From a checkpoint of a small mixture-of-experts model trained on Wikipedia: 3354 steps.
Below are experts of layer 2 (counted from 0) of a mixture-of-experts language model. Rows are named router (the router's row for the expert), gate (a neuron's input weights, with its number), up (a neuron's input weights, with its number), down (a neuron's output weights, with its number) and show model dimensions 0-95. Each number is 128 + 24 x the weight over its row's rms, rounded and kept within 0 to 255.
After each expert's rows: "comes before" lists some tokens at least twice as common just after its tokens as in all text; "gets" lists some tokens that make up at least twice as much of what it gets as of all text. This comes from a sample of Wikipedia text that the model never trained on. Tokens count by the router's weight.

# expert 6
router [112  84 142 137 110 132 144 155 146  84 116 132 118 149 189 101 109 126 137 100 127 117 145 140 150  90 122 143  99 113 103 101 146 150 120 161 106 133 100 111 138 123 154 152 109 116 113 107 151 133 147 105 115 126 112 147 149 154 142 160 110 172 145  89 108  86 112 103 149 137  98  97 142 138 111  96 115 144  96 104 116  96 170 153 144 117 155 154 157  98 148 150 171  82 111  87]
gate9 [160 105 159 138 119 159 158 142 113  86 175 129  97 171 113 146 122  85 122  85 115 116 114 130 105 106 126 161 107 121 133  99 126 153 128 144 148 150 112 104  87  97 170 143 127 134 147 141 123 128 162 105 128 129 157 134 122 136 103 108 104 136 129 111 160  83 167 183 117 134  98 121 122 181 134  99 133 116 112 127 133 143 146 168 132 134 123 161 130  81 170  86 146 119 147 142]
up9 [149 125  83 129 110  70 154 130 124 142 144 145 123 131 149 137 174 101 112 108  92 118 143 132  97 141 112 108 129 134 127 117 125 185 163 125  81 125 138 139 105 115 145 131 113 114 141  93 118  94 160 135 132  99 113 104 113 149 133 126 105 151 140 142 155  92 155 117 175 105 185 122 172  90  91 138 127 101 134 135 155 146 169 117 147 149  93 169 139 151 158 122 107  96 137 130]
down9 [155 157  83 138 137 113 102 120  70 167 129 190  95 131 120 147 134 152 125 112 140 120  78 117 151 151 154 151 166 130 127 148  99 163 147 158 143 120 125 118 160 108 131 138 155 153 106 103 153  83 163  91 125 160 152 134 110  92 116  93 159 120  96  99 151 140 137 127 116 149 125 133 129 152 101 113 121  97 136 132 103 101  84 106 119 110  88 121 116 126 143 157 115 113 147 110]
comes before: " the", " a", " his", " an", " be", " their"
gets: " in", " to", " of", " for", " on", " with"

# expert 21
router [114 115 155 146  66 164 174 148 128 110 108 143 120 148 142 110 134 141 158 117 130  78 138 168 166 112 108 133 123 101 109  90 130 138 109 136 116 148  85 130 157 131 190 132 119 116 126 110 133 139 153 111 116 116 103 139 163 131 141 135 106 161 160 115 100 117 117 104 144 143  94 121 155 174  96 117 123 158 108  91 117  99 128 145 132 114 141 172 154 111 164 156 154 106 105  93]
gate27 [ 87 122 159 120 121 183 146 134 141 119  85 145 129 158 127 161 134 127 144 181 108 126 161 139 145 124 138 111 139  73 164 129 121 114 134 131 109 139 115 157 144 140 108 123 120 150 138 140 156 133 120 164 164 156 122  89 170 142 123 107 127 165 118  78 124 162 132  93 142 145 134 138 120 175 118 104 118 131 111 178 124 104 124 108 137 190 102 130 148 118 149 139 158  92  89 113]
up27 [152 123 160 134  84 162 148 138 137 121 149 165 102 167 127 169 107 115 128 114 161 168 153  90 137 135 132 165 146 145  98 158 141 164 116 124 132 122  84 170 140 127 121 152 100 126 132  85 156 137 132 128 124 144 150 123  92 127  92 135  97 111  99 126 170 147 128 141 124 142 134 159 104 112 137  91 134 109 118 147 164 153 111  90 120 112 106 151 138 139 167 182 120 179 135 106]
down27 [127 110 133 141 142 142 118 131 142 127  82 112  80 123 115 118  90 104 154 133 122 189 103 158 119 136 103 125 119 112 107  94 107 130 143 160 127 134 127 138 143 127 117 115 141  95 110 157 107 127 109 107 139 141 137 122 137 112 159 127 117 110  93 141  85 113 173 127  91 103 120 130 113 164 141 164 150 174 136  84 134 164  79 107 146 139 121 108 120  92 169 179 107 158  75 142]
comes before: " of", " to", "ing", "ed", " in", "s"
gets: "s", "ing", "ed", " t", " s", "t"

# expert 14
router [ 81 133 119 137 110 139 154 156 128 124  99 141 125 146 159 101 135 121 134 125 173 117 151 168 150 114  97 159  98 120 116  93 176 163 111 146 112 164 118 101 136 148 144 145 110 104  87 108 145 171 162  98 129 121 120 150 132 148 156 144  81 131 157 104 112 117 105  91 165 135 109  94 169 172 114 143 126 157 113 120 124  67 132 132 159  95 131 129 124 117 142 151 133 109 107 109]
gate0 [121 114 156 165 110 156  91 111 138 133 167 170  98 168 100 145 129 134 112 132 115 121 156 115 156 133 161 153 153 104  80 131 134 162  82 123 138 102  92 158 140 129 112 145 130 103 136 131 138 126 143 135 170 159 132 110 142 166 154 142 161  94 126 130 115 128 114 107 133 122 118 119 145 144 120 143 174 136  84 113 150 108 116 114 146  57 165  85 153  99 137 152 131 105 114  98]
up0 [153 155  95 148 105 113 108 170  79 149 109 101  83  93 133 123 142 159 127 113 170 110 129 138 111  88  97 128 122 135 116 150 152 127 126 101 143  73 120 114 125 125 129 126 147 119 166 136 145 121 127 125 125 160 141 108 128 106 162 109  83 112 120 128  93 128 124 117 122 179 128 132  92 123 141 108 107 121 124  95  76 132 153 145 104 147  88 199 135 114 147 145 145 155  96 145]
down0 [141 133 140 122 104 149 139 124  99 111 103 107 164 100 114 127 188 167 122  49  99 112 130 132 119 124 111 124 117 112 124  94 151 100 161 121 183 119 104 109 129 115 131 101 128  92 100 105 204 126 130 102 154 123 122 124 128 153 125 149 113 126 128 104 152 131  86 154 138 122 133 112 139 133 133 121 118  76  98  95 151 140 142 154 105  99 113 150 143 100 117 113 124 161 162 127]
comes before: ",", "i", "a", " (", "\n", "an"
gets: "z", "n", "k", "an", "en", "h"

# expert 31
router [114 130 150 129  99 163 150 114 162 102 120 126 103 153 142  91 132 115 144  81 156 125 151 130 165  97 123 146  86 117  87 122 141 133 100 138 107 155 100 100 123 131 128 149 126 106 130 132 163 138 160 112 114  90 108 140 140 164 141 133 124 143 135  89 102 109  88  78 158 148 110  85 158 142 106 113 106 157 117  93  94 112 171 166 142 109 143 152 141  88 167 146 148 112 114 115]
gate1 [ 83 108 107 152  97 122 123 113 150 109 121 160 133 138 166 106 123 119 154 131 159 174 147 105 109 130 113 131  97 142 106 145 127 154 106 138 101 147 140 149  94 107 135 114 152 101  89 155 118 143 138 147 125 111  89 100 138 182 112 128 123  90 157 130  93 115  81 116 133 140 145  99 108 120 157 171  87 104 137 134 173 155 165 117 132 164 107 118 167 119 168 151 109 103 132 152]
up1 [110 119 157 128 140 155 103 124 134 104 114 113 118 118 135 150 134 122  39 116  77 113 134 122  88 118 102 105 143 109 144  77 126 150 144 141  76 119 129 133 163 125 159 133  85 168 187 107 157 169 138 129 147 110 115 114 127 126 135 106 102 148 164 148 151 122 162 122 116 120 118 160 137 111 127  81 168 123 118 126 128 112 106 122  98 124 147 127 148 105  98 108 116 137 158 138]
down1 [130 105 159 153 130 169 124 130 169 162  99 115 136 160 105 156 130 129 145 117 108 128 151  97 134 104  85 150 184 148  84 140 144 164 125 119  78 156 122 133  98 144 144  98 125 135 137 124 171 113 125 172 129  91 110 129 127 119 100 150  96 142 167 109 143 114 109 153 151 144 111 134 140 146 137 155  88 134 134 142 119 193 120 144 172 152  87 140 131 133 105 135 104 151 109 123]
comes before: " as", " a", " the", " to", " in", "ly"
gets: " as", " also", " be", " is", " first", " such"

# expert 13
router [112 116 150 145  72 147 134 152 142 109 119 122 120 142 144  99 123 159 148  92 131 108 144 166 171 106 103 147 123 132  89 102 147 138 104 113  92 133 117 121 154 151 155 136 127 109 122  79 142 142 155 106 113 120  89 164 126 142 165 150 105 141 139 100 108 127 103 110 152 148  84 110 154 149 107 132 128 162  85 110  82  77 141 143 138 102 143 145 121 120 132 178 169 105 105 109]
gate28 [158 121  84 120 123 157 102 119 100 159 102 116 152 136 126 127 108 134 121 118 131 110 170 117 100  99 105 140 102 158 133 125 158 136 100 104 115  90 148 125 145 164 105  78 117 108  92 113  99 106 155 117 115 147 113 169 102 157 134 124 149 155 120 137 103 160 115  85 149 130  87  95 109 157 129 112 109  94 139 130 112  83 101 108 151 105 188 158 153 120 127 169 145 123 136 150]
up28 [129 105 155 130 132 114 148 155 159  88 101 169  94 124 109 170 107 134 173 156 138 141 146 125 125 136 110 104  93 148 111 122 136 137 159  98 135 139 106 112 166 155 120 136 129 157 133 130 106 106  70 134 113 124 100 121  98 156 160 162 109 143 170 149 113 148  88 134 176 133  62 124 155  94  98 129 134 132 142  95 133 132 110 160 100 123  94 144 125 117 107 117 102 120 164 128]
down28 [119 136  95  93 138 109 163 124 179 124 134 135 143 132 145  70 147 115 113 130 136 118 101 117 169 124 102 181 132 109 112 142 135 145  85 157 122 122  88 116 109 132  99 174 115 122 131 129 136 167 140 118 156 116 124 130 123  81 134 136 142 155 100 108 170 150 118  79 115 112 151 142 193 104 171 138 133 117 115 146 112 131 141  93 145 113 182 128 140 118 120  99  86 131 128 129]
comes before: " of", ",", " and", ".", " in", "\n"
gets: "s", "ers", "es", "ies", "ation", "ations"

# expert 28
router [119  92 129 141 112 132 149 142 144  76 104 131 129 144 156 118 125 136 145  96 131 110 156 155 139 100 114 134  93 108 121 106 152 139 116 147 120 144 103 121 140 123 145 144 101 111 106  98 147 147 129 106 108 111  95 142 143 176 144 168 104 164 150  96 101  87 109 102 155 158  74  85 148 168 116 117 111 146 102  98 112 103 153 144 163 113 155 150 143 113 159 149 158 100  94  86]
gate9 [110 136  83 119 164  98 122 136 115 160 117 153 113 132 150 122 145 161 132 118 129 168 154 202 126 154 153 145 130 122 122 138 107 160  99 185 170 147  92 141 125 102 127 119 101 152 135 146 130 137 116 105 127 154 143 108 102  92 110 124 132 100 203 131 110 129 102  97 104 123  75 126 138 151 117 148  91 118 117  97 129 126 146 150 147 160 139 166 124 129 127 116 120 109 159 121]
up9 [ 90 146 130 160 116 166 120 128 125 160 127 118 118 116 122 100 120  64 108 159 129 114  86 116 161 114 107 138 118 148 124 102 140 118 130 104  89 137 151 114 135 140 139 116 162 140 126 129 148  79 152 119 145 169  96  88 178 159 123 115 116 117  80 158 109 133 195 166 149 168 132 123  93 143 127  90 141 120 108 141  98 149 140 118 133  94  85 120 118 130 129 114 105 117 117 130]
down9 [157 140 107 160 112  97 135 142 169 131 172 137 103 128 125 144 122 116 129 119 128 109 173 113 139 100 102  91 120 126 142 129  87  97 106  92 175 185  92 131 158 151 164 119 151  77 123 121 127 155 123 124 108  97 113 161 155  94 149 132  88 109 121 122 120 133 132 120  95 142 103 121 121  97 115 138 149 170 159 100 118 169 138 118 131 115  99 161 159 104 164 124 126 162 114 121]
comes before: " the", " a", " his", " be", " their", " an"
gets: " of", " to", " and", " the", " for", ":"

# expert 1
router [102  94 132 146 105 137 147 159 146  69 127 138 120 149 142  80 113 136 157 108 139 109 141 143 169  89 101 146  93 115  99  98 161 141 115 120 115 151 109 111 144 138 137 163 104  82 111 104 158 133 147  88  87 129 100 143 131 142 139 137  99 164 133  90 114 100 101 127 154 147  86 118 152 129 113 109  93 161  81 115 104 100 141 151 147 114 138 146 132  99 149 144 142 103 111 100]
gate0 [ 87 124  91  90 127 120 106 146 111  80 144 164 150 173 119 163 125 157 116 148 116 170 111 173 100 102 120 105  99 135  95 120  88 138 156 128 119 135 122  92 131 137 109 161 151 108 148 154 116  87 106 131  90 142 157 145 123 122 171 117 109 129 151 164 117 111 120 146 127 146 142 130 138  95 112 161 163 102 111 104 135  77  99 120 114 132 137 121 102 140 137 168 147 159 141  98]
up0 [ 87 116 125 196 139 149 158 130 151 130 151 143  82  86 155 159 144 138 137 141 131 108 139 123 138 135 153 124 129 186 128 128 153 117  94 186 140 110 160 155 112 110 114 124 105 158 160 124 142 127 140 181 166 144 156 110 126 178 114 122 136 118 123 107 137 118 144 142 120 106 151 142 155 143 127 132 157 148 169 138 126 146 107  96 107  83 152 163 167 114 131 123 132 114 103 104]
down0 [125 130 124 105 109 120 120 120 139 131 123 125 147 108 131 145 143 104 131 143 162 125 160 123 134  77 173 120 130 130 195 138  95 129 116 153 145 126 104  85 127 117 115 140 142 164 159 164 145 142 151 161 154 180 144  89 113 147 126 117 100  78 152 127 149 133 150 157 126 150 141 103 160 130 103 132 115 118  91  91 126 139 142 105  59  84 147 136 155 108 134 103  98 105  99 130]
comes before: " |", "–", " and", "6", "8", "5"
gets: ",", "0", "9", "8", "5", "1"

# expert 5
router [117 132 133 139 113 135 163 150 126  99 126 126 114 143 149 130 118 123 148  83 153 100 140 164 161 111 115 127  90 110  92 100 135 150 118 140 131 132  97 102 151 118 149 156  95 108 106 120 162 162 145  69 129  89 113 157 135 168 165 165  93 147 114 104 119 120 122 108 145 147  93  70 143 140 105  93 119 160 106 119 121 116 147 149 148  93 148 133 145 114 126 118 151 109  75  86]
gate6 [ 86 138 100 157 149  81 170 100 129 117 173 115 109 140 133 150 104  81 144 105 119  91  84 105 124 164 152 120 137 110  76 171 105 135 100 122 119 128 103 148 126 116 148 121 146 132 110 158 138 132 139 108 141 125 141 133 146 139 151 159  96  87 141 100 102 158 126 109 152 135 124 108 121 153 141 105 119 143 153 104  98 112 164 180 114 111 132 137  98 137 184 139 137 151 113  96]
up6 [133 108 145 116 107 164 134 102 127 128  97 180 144 179 106 120 137 136 157 180 147 136 134  96 121 116 123 137 132 193 164 130 142 139 130 163 124 192 134 124 125  84 124  96 105 122 148 131 131 160 105 180 138 140 140 140 137 132 117 131 136 136 114 140 125 137  57 122 100 159 149 143 149  95 109 122 112 120 145 129 117 114 148 119 149 151  93 139 112 153 136 126 123 116 163 185]
down6 [100 146  95 165 131 112 141 109 114 114 134 109 143 165 101  78 156  95 145 124 129 109 138 163 173 139 130 119 160 134 157 119 127 122 138 144 125  86 111 155 111 136 111 111 144 148 118 117 136  86 116 120 139 150 109 139 106 137 156 142 136 167 140 115 154 136 146 100  81 106  75 133 114 141 117 170 167 179 171 137 119 100 171 165 141 166 104 138 133  89 121 160 122 105 137 109]
comes before: " |", "9", "8", "7", ";", "6"
gets: "0", "9", "1", "ing", "2", "8"